Experts of a small language model.
Experts: 1 pick a token, a sigmoid router.
Training: a variant of SOAP for the experts, 3103 steps.
Below are experts of layer 6 (counted from 0) of a mixture-of-experts language model. Rows are named router (the router's row for the expert), gate (a neuron's input weights, with its number), up (a neuron's input weights, with its number), down (a neuron's output weights, with its number) and show model dimensions 256-319. Each number is 500 + 50 x the weight over its row's rms, rounded and kept within 0 to 999. Numbers have three digits each.
Before each expert's rows: "comes before" lists some tokens at least twice as common just after its tokens as in all text; "mostly gets" lists some tokens that are sent to it at least half of the time. This comes from a sample of Wikipedia text that the model never trained on. Tokens count by the router's weight.

# expert 7
comes before: " the", " The", " and", " he", " He", " a"
mostly gets: " and", "),", ").", " but", " when", " where"
router:517438418471464421399598508480519571437602520490514597411527522497460599584468586439509455510454573496499525532490450515549553486479523481523524462571452448518434427457504475438461449457521523
gate0:656565495544511528543458488543464524455441518468480498449477404524535526458501462572443557494489454428433567363504464494527535492465547457535483510446501464512537411552469520446502566406548512
up0:408488550479417456516522525502580523518589416520459461410464508524458536549569485519455447507507485510422387613625525394532467423559577414511499456527444484511615499516528468487505558496454517
down0:471435472486469492439515575560512442471513512529535527499521529515548444516457565432480554542515429527498510497550531496586397438529510432477476556476548434386379491412435456553501446550496477
gate1:548403536537444478520511502468427584468603437436537538455512564591491501575500500398495469560465573482420371455530489477535437557530538567502422601553525500527551527563542581444530512485466504
up1:427596544466413409534542464478488473524488495469432454483514481408551466527481448546470545524455440514442539495562424488409582505459502494506500476433436544505575553602585444508479414513555561
down1:453483498569484423498446528559529468533609437430499585470578579542493541472492508554518478504420522501466515512512523555482467503515440531544560483454463507478524492635455467558460502482500503
gate2:496408526501436555562506564512506537563442459502435449490477422450554523492514548458550508457476487447488534466559585497513436485486529499490629470521469559467487542519516518487485534583498497
up2:495521479436430559478527511442539423481506450468490480415530490590463507501538521492491550474500479398495460471496529557494462601524408488471493537554539504471513515597443506534464498506493430
down2:475462482518489660488466541546603503571468496457414427491499465551634528489424501537524560510533448444487539424612508558438406523548459453499500575448491579452590587548393460395505517559553433
gate3:517540565470449456447561518435444483530377508456513514426547535533442570540596446505546435494512520604440530498442466627397427533361544472489429559419519478539527572476481560517495498435456486
up3:543475457537558509535471523474449517375510560506458449637459513527577420479481459430457527565491524495519633499499576574558515617559508465535430498537447482456601510492463535528468542480480492
down3:470390507466568525559453514481523499455463547519468464456544555515597341465377522428508540450433496507641590519466564480543556543509530535501463497492557476544507498598468410440461514450511499
gate4:566503438517487432421574498462553507492579569466470532414561527524527554490527584536535476442484490486474507476483464517505481527578541452503474481458577500469505503449520418403472465458512645
up4:420467542482485469520388560466491470558487479448499478496502475559568520474483429544544442459499473467504551509549479588516517431502531481520474549492534546479528430477544509497519549587552512
down4:443636510545428341516555556472446509566481441499543548512480495525483570484506439445473563501501513454591588539552538516557504507510470477576509480456449532528528550512494478491510475487440452
gate5:585470586518487424445471450549544489428551530414484515525426511386476478489467488566494545491497464556505509479478574422584523564460506557506502504519600461490370431472607462555518504474449429
up5:499441430545466467486503536508581475479477492509450475625603567470457466442527585491482504510435471484500531457557446466409489497475560488505594455542512498441464517461601426489456493536564439
down5:564515509503503593475543532480623505486529529462506454396342491501470583568413445554538496554427538519534478570563551571559535523382437497377574524474481460495542455459496613466525524535439492
gate6:520522486515472485482510507493441462497511550480514508506532500526508517477505392514402556462547523618555507534400508485443575546524536533557468491552500554437432511487470627478523496517577488
up6:528507507546525453472515554445557490466551485635452514478508517389393559522573562492552484532486491396459559402510453551444516456540499431443517471473468412575505441465432544496516506572485635
down6:505551423513528559472582493474565590418421450480520550504501429488499509465476442524467458460453590507585491462484414546439480435405512516484547499488570564563347509519472465501429469540483461
gate7:471582540464502439472477526551394541531541505489513580454524511489530517552412526447468531470416496461424553470604461498492477530434510449452520460524434500506508557542539435516535395624527466
up7:472496508501572535541551545463533457494536471439573376592511564424596398509435589565462500577466554486515509477492484441481479480519479410602557492468460537485557465455485447563427611386573431
down7:507449497488479437574476503506527448493552514475506565535535586454504515528511368496441579592438623502550470602514499525593514644614495529516475569493484604547579540452482463463531519491438603
gate8:484565528530478592524438554547418490566559633549466469523470468529587540411445542524486438442454487546519481590440449520557462558462511564456464509526451499538344508518574487471506527437524494
up8:517496388594518476463533547579570424540534444451550525537480552532552416523532462502419604408519445520507504633524520510490489452446514576493346502522499510500532444438466502438495570584558443
down8:326588466518457494445472386500443506532607463499480495602516463590542515496550525553469512503458495544613501487527469468589475494506468504415597467476522483496516466454450531577421523513526475
gate9:550482471524477462545434526552377597558444576589508538497463593473429541482550524482435475453545473518526544500403486539407440458538472501503474487470542552590550536418467576528477494509409422
up9:502509477556537546532527547479512460502491484414503352419446559434567576515569528471539529599527465373625531459547480382507491565561478569577552534578543479459593521428379517534583498520484542
down9:542601572429481510504511505483474513551488413576518521390450520416514534466465516544535617525511451517586379515551474436495543478525482604546442536461576493456445534499525468518506480499520491
gate10:428562526483522435497453490510435549541552486493462564552428549532468486528566566485466503613505491435495441482450529476511478578483518512542559474516466535478567545506456428451520467491534393
up10:561527457528532417424538486579510429426514440554456519506514413478512483505468450404525540517539507477597545549523454464506437456532530565504542493566434488500493565483473574469528492490459477
down10:511526414516577516472520518534500584507558466483546470402456500504543535469400448511461532433568492521405541495345445559489524436464505491451558434531501444526564444549601507455548401508473474
gate11:530431486460483424622512501405562441526546542501494558438500468531458547519467533473522555533474529586546502474473468472493564481470437496448506511543468388429476547479524444523378469488460547
up11:457521522515407396552485495538554455470498329450504452541442548439497553523503536510444459555438449491452513481418530431515518548500481551480449502465469555542554492556506476496403495463467443
down11:578519531537525506584579467545509667410493476537522526516522491431523510497391539444438487505524417525615449549428491494501479487453461506519412477498509450449412554484515590547624551494517449
gate12:464416522502492495471551532596580536508484537606417512491444509490546550435447509557470530429524501536582505487538521520568581557439446517460641428472530502448483448422483435472496396490426447
up12:512506512471434528459459501449467529498455454603457446490438412535488447433562476416477549515486431555493517508483461542505534428502531463511432544496519522552504490531574512564480571517583510
down12:526394510492602532489530547439590517532439410501408523564505576480404477544567452450504466474586575510475585546547586454353523631577564501512502456525526453518544456499454509460501608594494489
gate13:506506539430490551478501521540502521400464527478471477391458443533487565457531570546452548547518501573480479482488599508450485503567511541439435465551470538509535413536485506541546481605538463
up13:589541529432454489480529494559533548489505574475426481536480389550465505423456513593487491458515604506603529442460418601472527562522516510475505557505500515453461444534506529534488477547507475
down13:510491330481549484498510539551506498534500516548454411582501497533463448502524531473511455473500466460494469558411450540480499486493574518420586403514489527500515470495505488499467470558472522
gate14:569524628488594553503574533528474473439488472470502507483439460409542560412481504498544545417597475527493511527494614472510466502545475484508533423583507583625555521478454500542414584525475530
up14:502519523584415395473531398541481519518541429491565535442492532416522452546443545523515540515495545467568593443497570542489531439417519422492566557462496509434546526590513437533513465548497505
down14:589583458417497395582502566642438526405509506517544540528498499517579440472548505485492449576402474508519514518387501483498481504574462584479435421455516490451496529487487626542519447501503495
gate15:427515482420472517439480487452505487433500551508518513436420439474502476565551525529542575490451371520515529513523607416515476525499530325509466473513586569466484513477465490570560450605416514
up15:536357429526536486531541455533432442457510502651533540465431489543461461569510515479462491530489470485446577537560562552467580552503433479548519381552529511563420447553520471533533478502447387
down15:571398488451510532580516528438475446385482453498360480460401550483470495540571544517467500576524502484512448593495485523525520516605569412528541522501427524486501528435404549593580456507474379

# expert 1
comes before: " of", "ing", "ed", "s", " in", " to"
mostly gets: " part", " work", " back", " film", " main", " end"
router:404392468486483393471600566514560538351539477533426528430558530506438519525534556479517448535463495490450487512519450492450595424508564510458552457551524500506465414496512460502570476474476551
gate0:530533509497518589442539492474513529533507536456507531501465497490497470460467461475444458529490424421592447526584565443444455521514546509477442507488569359410502485407491514466506554494561480
up0:473537474530519426552481523483484405525553477465487425503454540449540596554505485415458436478493466580536549547560538435515539455579480471452586363412548462394410572518459524474459543488593513
down0:507482511555463542469392540538523434517427407517506472521456516568465474506410524448462560416504473487493550587500464450500469520514367579597390514451426538540415555497406545434381575543501501
gate1:479534498430506481454465481481508604527464528422510537565478507548483474505481454481498490490554421462606554502568542465640481481535501449542535471468475494532509584361480473452531507570521529
up1:502520520521503535456503483442424513484539518459530506435507491650501530412505485583625569493477481491438656528470577518338436476539498566532500471533489513402414413525525503477496600487567505
down1:520568448573514549557438452488451405528477518613440515595493486441460468546511441577437471490407558483546514435492454567418616500463516488525468466443493521435433496546529449510446559463445483
gate2:481540518436602500544500380544552464419542508478454495523475476563511500510512531574536497498530572530428515510440389534505622483447474524408538522510478560485532515511520398553465468569504503
up2:464442531504487629582532486549561580549474564543510604508495486506528496455476441447521526575481572485588565483564454455555477515521619485487523460549472448480525476533534569486489608608552438
down2:536538488544590492497525506537496461478530494501534553597575481613549496550547503470416475480482442542527486519528458422406545552419573495363378538467497474548391550579411516522481485529454608
gate3:389460421446408500461460508473490553480531441411448500553414533473508460454469467518464539523399538508508523376592478471505543522469448478565514498466476543480492504512537489391486461431553534
up3:553511541450535492484560513492567571516533506558597503409575494514472552534497478482588524386513455506522571497443467450508540495529489620503586579482541558544475435506518433450468536470438421
down3:584531529451451512505503474504480469480524605519554522466517528468466473536506502399574537500503477514478545518458456545590485542477520464564437480469534572451473461468537558446469514487442483
gate4:515472490505466516501577537547497445524466540523468546475532455473483523541453509504511522468514426595513467479475488499512576443447532547507574561544491465456471452459453426551491521487518514
up4:468516436580514602523487579490583543401575601549517558471549444522470511556499526483405434438450538505458575574520556459553462528503620597474436460518502531469550531513544616491455474540464399
down4:467489502588488473428509484441555437512504527515367530484432500511557535491582537494528499548650446536450399603489469495512480506550487525517599498482471474490571488560538474535399496450484479
gate5:586466579529429471563483519498516499434498502534452426488520336635491527461537476512422437506546397555577449445497493553490538544435479550557496613476510426473479506490466449504524535466460558
up5:509467495518437527508557570493578486502568521491511483514532550406504588557507494507522503524530499442457545503485482488557555467512595491514456408545420400523448570633488503463560477607559467
down5:481507548529510538456499557461563434474482532428526446416538509590464503510506471493447527474425609433492525448408497498353506474599501475484491508507476531513379469403541443477549477503464501
gate6:462514458519469398605509613449507548504495425490557428506625507412551496403355505486452511505567582542503456580612519526507543503608515576490500593570509487543456472425506573432492481529560536
up6:505495536447506486551471500454497506407431558522469531479470570550436561574511576525446443522486503463489530499439504541560568524562369553434555522467437522518474533393495540553434501532420497
down6:520448422596462525554457456540468531428477492450474560462520536519496540463513495439536605518441504531523569563429466529526500394540584502500547523504535477477417502492489537495408538513518514
gate7:453496545568455535516577437567507511500505467519455540501500509547460527607486492429495483545550466499525483472427488579553502498473491569460529449420557492448521549527535520457497517523492559
up7:516468489576461560504547427572567408510463430522423507513485496498434535575560467465444367579605548396612456497452531529580566489486498504491538545432476446510524489553528492421526478515453489
down7:510458473473489461537559499464469407540572491493482539484502414439490434526516414487481560511489505580426455518464647522620504495482446500506454425449502532465527498452481519452492478539489460
gate8:469481545420530483518545470463481468451560545538513549446472383523550420500550515535523490482433524506473473444541474462451483482596517495388521468587464433452502544496521542548493485456545496
up8:500561582551635434592484463549471447459429462570549492560503517513492541554506533504494553534490498406495513482528554501510509473516454413409411534582416532539502490527502489439486417556548502
down8:408511495458547514605477497499493514547542611500577391472487493488482493500531516595524511570363499488469599503534409497511471535503571489500537439548415477447577514462527490547492409535540578
gate9:493520520620464445416466504598509434481588400465508407570533512506536549537493454533624494451511452388540470474406462452455553462481508506450505452522462556501457425495485489539478502493495503
up9:517510457568508526491612509477523450551532506521461491410538521506550516452462353579547526553543480626444566501540518551496489558527592556451557503524457502536555513520443444521509555446498466
down9:467470499445508487507500482531585465508432481615549511491492493429538520503534413564445441584578521567420462443482556536503618462439425552511529524498501567513495510449516528481538481486532480
gate10:419426488527457461543523525568517502506514553557535547460582588428444482488558548479522443507599512439473470389457434552463533526417554505471540458454468494460546571525474476595539495434526485
up10:526446525464531502523487471494494501633509435542499421499448534436488503494483480482501551424502522480548597424564351492458494463560486512564487469498499531538494517500535553511605537515557501
down10:468518437532445494452479518466505373565441480455566485428451585515449504454426633568474454520592519469513537529505613494495521512505464527543523470534505441486583536467583342492503466474458424
gate11:554489485438450420406544531478521482528488448506486492608421561559512495526548544497622491544567445516511489469460530480536497519402468538423528473475492466528438541530525442459449547468476531
up11:506456547505401498512587436533431495513508579456529465521486483532375463506489545517540423426567545572550618492424464492521483484511527526484425510464550449535435446491540463520454523498495398
down11:524510506578453550479493458492536542417522384459407544528471571446469532532532539481489517539647516506494496519517575470542477510426518486428497439489463483491504554471430488465631413503558480
gate12:493482515474568433472515489479512488532508589465457451485512445528438578449458521415448500538545521522481538457453512554497534436544453508470492534517452520520437445502483463488535489498563519
up12:437486615493482572401466512482518517498476527563465493539505438517552478482569528390536509507550428463578468464549403454472535576511511472463525591581465541573459468456440449591453517499525599
down12:501444517458504353480596435493554497538495511536446438575457537507497533498476596475502507523447567597470557494565556498504568469624482529475402587499545556481593496531529579456404439485435480
gate13:539484590526490473545577522481504479525498386558477481548526514478537516551571501525493530598504523530543538534449467475550458505468491514516455535442538550541486463454526437503488490543571483
up13:533523666459453510392636553530484401543527579515454454561504467515400471504554492529443525501516472514546476442522503397421460485510493472472533520467473469504450524460501425570438489541540377
down13:446461537556531509509552484488503550416514455472485566562522456601518422551496442427385510490476486499492557445487480468544438535451411469452491555474491468474408449417444524422521427539423508
gate14:541516497443456505448509514583461436372549456502493536568594482421503433551585570465446553514485420515576528444528435476470527559495525474536466571458494487466525451491421516443502497400495481
up14:466448581497572563583536573402468490494534513514546442420512401497517394495461500527439496466584483484532500466477487509464454587422451486500483522475489506463413458517495449604473545466590475
down14:546398436445485554555484519669466557618586507476507513572472523489475427492493516514516514438562518499532517483589517466450443475474551577401409614553586478491533430497432466520584523432517464
gate15:501479542453483506531444464548476416549474428504526467493540566416414559530492501482552543490463491474532470417472522592466566565496561477553462492498429459463526511553482529573428519570398421
up15:498460482543425453500477460450467529493552429474554442521477427441525510544510525577493438555549592520568441555469528484471618478465499419573539515446538476461440495494525481501532420505489507
down15:453523457411508504476466514480638491474456471421520544500460541470512567510542464460408455593456471508474436528464540510448529576524471495452536571417530549514475548583448503468496594550503524

# expert 3
comes before: " ", "2", "1", "0", "9", "="
mostly gets: "|", "==", "===", " |\n\n", "====", "="
router:439421441483449470496548536514529568407584504556489622476456589471522508627505484480508436549487549513501509611422485519558540524522504452481512432568513456473457448480540418418527519466570506
gate0:456556528449419542486542460491429560484504423497494464514539505466519496485518626454567541438516449485510415420508479564489545534464498572431494466512483426453557526530530531524488507390456671
up0:536566506500494433517537435567549492441442463481545446579450517501487568457513506478483547575461489496487548610458427490499614502552486479464462522491483421467515491453526514530494409596552420
down0:465513394506499485503515425352432535456562529480450466526536470451609446550449518501454395596514468500461457438559561484625489519430512493484509389526578427575509590512599528488435429411529557
gate1:526457443465486501479396423476605504483470477570507495475509458486647491563508524484468518496515520546470542509522401616516541470510493406481552486490510466468568576582495478427553610454553481
up1:480543491455370489616521500474597509557473581417424429582458479496446455555546484473600411425574545454383457491522497535559525529480547465559610483521438562488525563604450462516460520507461400
down1:516527485516416493483641486597462587622522477502607547416512409493439459540486479470446509392547505478517493475465385515452573449380502507490445446519571437421475446437459467503523577568486567
gate2:562518505594491406413524479573448510488465589485528424476530586519470461513529564592452436439525445460466577504516559408470499504480565546548458461532532496506481544388432490508369416515456475
up2:487563453485566465518590498454488385517459540461592531424544616416468484558534534528586519488520452413347497601511489509418455545406519425477495447477546505486481560427507375513436539562508446
down2:546462517487536562583526548518521490508535448563466579469463517483411508448574599523503421502572535517520535513473475587508542439444490514492538447581497442494524538537429414483473505445460436
gate3:529606411508488521436496506501372515497575439513515562496542449519587494528529614471609582527509447500493539535518448577482481488504560421523507494532552581535502573467459485528460551421544475
up3:512534500502542537503526601419538510467536418503504502553524471463496450471501486485466492512445463497525516509567550501519456555516490579575503465458534414483488568484504512446393486506558561
down3:597528536483580527427414516450463624457460457491561485496618531513399514440533476471485566538454387570480535490521487442481451533422557510534530517471511495464522486502524514537464504532443556
gate4:488531542481459530488522459468476542495496507472439463477453507576547438436435441535495446467444577559503558489586518447419563471443476477535435542534435444483386418410514486476482591566472509
up4:510516518454525473583602524436438530548539495447619522575525484509545510484491530452559526547458550479484511494590505533485585503544412508464465539532437513410535485538482506478502471496550497
down4:594463535517540457533531596495414393523538525476449544527599519476504554558542524500514518544447463532530455485533545459521517443576591541487501541545461432550568525534380523466557563497596497
gate5:525608521461529455580519598529438538470445505529510453462498517465531534536464494490544559495582426482487460605556420553531533547452482477496534552541505502580547416579515440518485555476602454
up5:467446459535532485514582526498513523527472464526485488540441510539470481529501532450354551509494484479442393582516478443449480473588513440440496411552491469487438483437567495480555544521484434
down5:472457469534525539550496542468508469484454463556566446486413495507503480517581508510614450501485487399540490454368574489514479412516575550494377469518485579477535529452474550477515496535524511
gate6:528551471461475502408508543517449472446425550515457477559468477483592437489416519504484587491581482485444431477453503503561483454572413543521473422542461526582502581499443430448532499487542529
up6:429400532496542409514460461612569508539512517545460463467420576457401465543499418531500513554449510513583462466501555477512482492467495405524477504555475491442464492535502471520484497490551486
down6:574385504498500512513419494492507553540450569504469455489558491456466461528458457457500512548586522483525431519427604483502505597527502509485513458556568476571487536482422474550442577489490529
gate7:436436413476464395457578585468499475547538522432425533529512534579491474591478485459522521505511577535466428545476409451453446546509471499429581573463523549545405511484485520537593506600429486
up7:532536461452438592501454473510506476488470510506449482596559490427525467526509495533552582412479469455511567450469533537590534499515482498457467459474525553538480481506431554551502498491512529
down7:515476474493510473496583498467605603468426573549504501515426503517498470486546481400501465508504460425491449524443445487536601569508463486487575464389531507501503494498445507429564513480540494
gate8:470494490523543422487563450550476468494461487477560546568603584541464357517515592537516498506512506532508477559402584461453587527476562551461556524461533494465522508599576466531446578473503588
up8:469560521535438446520463434497564524478499512530505512472539524480524511473512463541495538519523500473507436541454511538527557528525425513565476488518519501517483455544454437466552512483538461
down8:488476453553482495497577496474535503481505527450424543476490589463413478550571494516502561561443498472577494543456570496502513480432576571393439453465454536460482528531516477576518433475524453
gate9:461504440469476513492491519635537441447471518458442490435506541500435507522481547489400545507501531604554535504597512534460523552494564435549543449467532546572470524374489525509532526468553548
up9:418585527559600545468488503587458484542610537485424503493548494477529498569485549505518533491454477523512554424533409526492465498615577563550567476472347489410423468485537430468481513452484505
down9:488507561426426461428490454433514435573491590539442434421501520504456377458555516505495523492518460485462526430492583477578503477586519530538542452418461490529462488501576609473403463525532494
gate10:499565448558497386455497561441478521563538511479552477557499491461466555457437466535527509426601506557467458597509518483483481500531495595507539518548478422474482494517497537447470491532474471
up10:602522483525604436527497540529545498569493530472464498423559433532451567581503475525445544603471559590467456504473445556422485537451423511481475543479456511493467548543488561501403538463600557
down10:430567462439497519439458441596419500491466506550445479451416474473471462436360555617518462440514497535489616425476353560541416539567552618524448493552459529520457480548522467463439474465571499
gate11:454514389507510491516459480539450441515461502519552537551490484509512548454505565574523488520486469407488518502451547441503434458482561510484444528594434517458394522524455542505434498595560513
up11:552522527445452617530399538502514490480485428464569438512471409527632611501522461438462478534459548484553551511490446560506429495545475471516540450574508436523484496569465517498446527551393521
down11:536476619424544419486527486440424498503502506534465497453547583467547513609523452531498432466446530594589481573502455579568384445606428572524551393519520402487488494521456386523478487496437561
gate12:554477523456472517539525472415504515458475467508482585512442516356488535434405515463498434470553588610506466593518488519464513516609489498465662472577462501455560483534608501497538427537541586
up12:449435528549513507444518432459460522548488565527443475520456422496552491496468503472595480509505511462550610540436550460575527668514469605557505540562459557501451419465505515431536394514449515
down12:516534556441523550459545582570522483515551560488586581478505443503522438518493481571501541477548468453535511509496428370496449566484469472543386555529518502520481478495499411536549480498470465
gate13:476656504497507394453544551525490666467493507540459543573459521420585451617373460526457488514575401499461571468471547599554468474480435481521553552563461524472505545464486493514516473504488483
up13:424537508413445586622442505539413445469446452491511484501515569440463455609536506500573470484500498455591473468491384488433452451531556522546562532468545599366566495518544541551513497569533424
down13:455559545503519561535513601527618435520494499524467463465462470476497518600507411480552436508595493537570412509540497520503527527534540529526541559527475431465426445524530572508473442520498414
gate14:509517507539567497502542501547532454521513400546441477512488471453471432527453487460440448538513474446485499442447542473523503439437442541556545447438496570489507463508497455544474506418547449
up14:511503540439465492444542389517365458552477580488511494500508451464425498486457462464493628496533507466498495417477557558501519553593508490469582577387574534552423443461570516510507485491498564
down14:465594584448513587534532560578475497425473391581389431457503454451497510516447403510456542451506559502489484459496505496504479384493535541461556486519528503420421463553566429475456537517575512
gate15:501535503539432445452602422508465441528572534570517514488524480396441490533531480503530512571517589459465571419389538515517435489477549549582476457504506516486508480478458398457371486466460555
up15:500432415434509397469474461495488401530551581598487555466525471585494568531485444570489561604562478496466433489517396510488461573527529488450479483469470493488522462516445488613512516441450443
down15:574489496553541531475513625485578538522549498460536554447496530544457447468601469448481511486513525503469590463511505586581444503504465550513440481499411401472481507482492523584478491506513431

# expert 6
comes before: " ", "%", ".", " |", "0", "5"
mostly gets: "%", "′", " at", " +", " ft", " million"
router:486372426517465473412543505479529516405537499520560537450527526476479553518499541466467484463500499539469560551504417530496577473514522494476612447537445485436452465514469449448571433541593563
gate0:528457410521451493499472505524494522445546421521453452435470502486438532593489519537578549569558520521525444417463500472441531519516553360576485447480518476495440497466503539513502580499520625
up0:416445501451514434482532492546543486511510458535470487550554467569430502555468530462605555494459472472564521653470493494527436473424557520428518455575478424499476567436491547396495452476514438
down0:498503561433627479494508532552499471490386508482451493532494531492469464597467508481514401489495468486524560507457366494610541382448497599466566520510611509480557443561471548455569482427462521
gate1:513386460489526452473465521516504583607445506434477558464502552548489547417490544517449527537613485535494461483590524523583522560539525442555602528525499417496549497516471427575576414513502478
up1:560435445478459532444522469537600533509436433479618366519551421469493496468486588578447444506526521521413489572578452425491491566474507437403570474534507522525629471526434415474565555554546501
down1:442464511518499472559538512562543553442455531452470494447532584637456434561501524502599522508454537473456481628527442483512543432389491466623483461450608479515456494404543432502467531465503592
gate2:479389468596562584445529429524491436525434463483480479431494394523436568455529501534509498446523469603480486524496522448563477496390456517483557423567509444584425504489519565467471499510453421
up2:530472411488477510484516472498480550496487488448505510467448490401509506460479460536507508570475617554569410442546536547452547475439520383471517447511517445526519618472472489498471501512486436
down2:526491540450477494472474591577553539543466444430507447361472429530541575540534460504490410474480486550466485503463478523482467476518454578559499479544441519465455491477335487519459382496449531
gate3:459546499530523424428447583484538509488512416466513466507385504516493441582520399570527504462415438441469558454513516414406542489473478464612540467468510548485559472506451514515524524529515464
up3:484449384469482528507577512456482494522499573534552543499499468531546528461439535471485453496363548523438528541439542492526532435516472466409463476603489498527452466515478478512567486474573523
down3:488443495409392537562512492531499464472578593494500424473554522501543512516494488513489574478481448533531529537517481514623526399512537485395456533448445592569516518484599481433445455505544505
gate4:480452501430567555477510536590476488489502580475532483495466467509455508493486446468444521537523514516589544476530539488471482515466455573618501539506558374559450528510487431522450488474505455
up4:456454472496469476535464598565550464535394477417481547444426494496468513468469605517524508499522490446476489434545477412506553488399459545553505411466572474448524498469457477535541438507481558
down4:467525494557419538439475505560427570526535533548522476500534526445535548472519481515460489521569409480469533511461534461523592475459624477539457562545394482515472519566582504462457657507469482
gate5:611441451585511526567516533451523596452508557445557607472423503541465456470475455526375460508424447554559484516530455479526487537432473421452466512478521473513478600441462536445490475538501507
up5:476530588553519553433548444462528415615514477598496525415508552491455551495521540470521500456501520498552476504519542394450583581473437410518496481547443477529360588588506549524463529476523501
down5:540473520482538488484437521457480470450479496429536499492572545546607391547425635465493468503511493531449533529459498533411490483512626511495482542474500459483592489581460547492435470541434557
gate6:462529442510501506545493518392588542527484443603486544552489499536526495574514543471505417558473495502493610492552500472542570587463563525421515428558505490480500526431450573436493391598454490
up6:463453547494419527510393543448505456466406537502533530499543607511586551540514490493474524455388491513513518522461482526486501513523451449480447475463482474493431621543557470555548402589404555
down6:383583400467436504529465543480463481519574391561480475431559484471554496542573484528560498473512462517519559489485563529556546370579557487541535508574561484440454507442496369624534518500463469
gate7:539575519484479492428520499554547427512465499521518421593479534501522574525511443521510498417485453379456506453515502474538450433488504507488505586503454521512519433460424476463526472375547518
up7:482456459502569506555515552483499553459459606487482535479460469491535564526504555575476464397481475444474506441476490509411540411422467510490577579440480546487527459515550544463585458497560498
down7:426411518427451541450511469546512527553343568528481571482485566473481418460564538627554486430526551429530539467498566478468458517426484565499551437521459585551458460443432429539480485520513408
gate8:491567444516498493490485550490452545564391490556494505479533520414543648465553431516541553533492481517440529425388515555704431518454461520520516453524537476536460483537496422480432580541464441
up8:374448540479480494490524496499358493496538452397524529543480469511495451571488516402515506515526393477596473523488470498492520603427512490556451455483574397439413448438486554467431421576455523
down8:529406550514496428468511519451514445527568504518456532495478525495499572536475443493534527526498606555543582471482457547482531484465500493503470473529557486471366526548500488569518509539493462
gate9:552490570514551455496430565588422561593464451522486514517478517580548557469538499506518489533434515474502430528541478531525498503408552463482493445431472516498501384445519402484535483574504582
up9:528500544521552499519470471584487551493392498547513512480500489484542527602504461512507526539495559459440505541435578552540492557446488443591452513421411521531537562593478474549515446479433548
down9:573487514567579530480505581474502411539517471547551539514537475466492526493562356458554495541482529497487366439499467495507505516467527567443463482413518552447517491418416396462505522456459504
gate10:463448492457444515483505499595474447533587498440454513477555552451418529593445480522532483485506472535554482474504561501536407415643551553485440576465461471478532520581591459530448463518474400
up10:534536531563506513447447507540484508483460401569458521429492499520524488507503434473434433538501516509489466505470640527571541514547516580534559538498499428454646595513528394555491567479493487
down10:495556519575544600438554426467570582310522500494482432472446525545477509517485436534447550497428440490542519593466539441505437507484534510590565527477554466504476470455453576536481433542467512
gate11:500421469539467400541534489455452465466514578467592564502558592468411503483596456549420523493511473532526545541513434510488538530527546427589507410489486487478516491489543501424573464589559541
up11:518519473424589473488432462523492428575487562497472406463504479461511569423535486531534455556463411537576522549555460407632504434575485509486527472483535564547419553375474506492458474451522474
down11:457604445442449500483439439390492499503641550575447429536527544478558551429574453617408462532517451537544446561431450547493530497529534420468477501419513520458419559513641539513535609516602550
gate12:455469426540542521561478591446483557562517414508522516484506406523535403521446542539504582577519437511449547471568536541432471470650535473599581552513475579397458523488468502479487456659488576
up12:537634466475401426487636548492568478561546540506536536387447463526536504703484539610533551479564499416484548519533438460528579403492404526501488543461441529523538434425436524525447505480580488
down12:389499452569528485595395386472554492534566513426503467477416576509468556591531498455536601542521562401427407483523554472532514519507411452475530517493456565506447518470540532556527505595444504
gate13:473594536499528497474558513495461493516590440538500374482526535535554455519418539517463449502480482419557512507477513520519467451591434553531503566656535546426447448564497489466481437578500502
up13:549489477466450449471613527470511452418505493519537490476487494472367439553580542524494509455511513435532568462444502576525487475509531531534440481511510436493496506530469441446523510540573525
down13:504432486511418485479403441467511553474472493510475541581491475631476469469560478450589542462578485473558459494529555493559560498528537534496460471496512549511483475521488539523545465488376502
gate14:498495551532510585542566513603478510468506488491505674432497439488498572482476528511465464597517548515536508502432450478484430564423475488527549527535553512570463511531497426483566459503516595
up14:559508523433577480444548413520432434472440569540555508514501552511413513438518471472501433558468531537514434478572509530451467567510456494500515509408553489494482486490526528496566493512505614
down14:427536545533532555535509419492533472464521469491556419522466483466542482594397433488458471445577467571552470512523555446434560508445535613456457472428523488502523509449525497564481431552496507
gate15:532527524572501464549583541532595531526474514542537472501464621450508461500505477498517527486538444472438455518550484476537510529483492597558506547464431430515518530506519567544473482481619515
up15:520503624452538524421495490481422453469544490496457612476521554609466541517530522519533565590521555496524408476550503493518584464527452437410504446506535515502579494415492458508602469395534545
down15:519456551518572463467483434475514588573474482491537367569485506583528467548551542529528657458492587520502481372498607519512501645539429562547403592449452496510595549501463478531573425443506461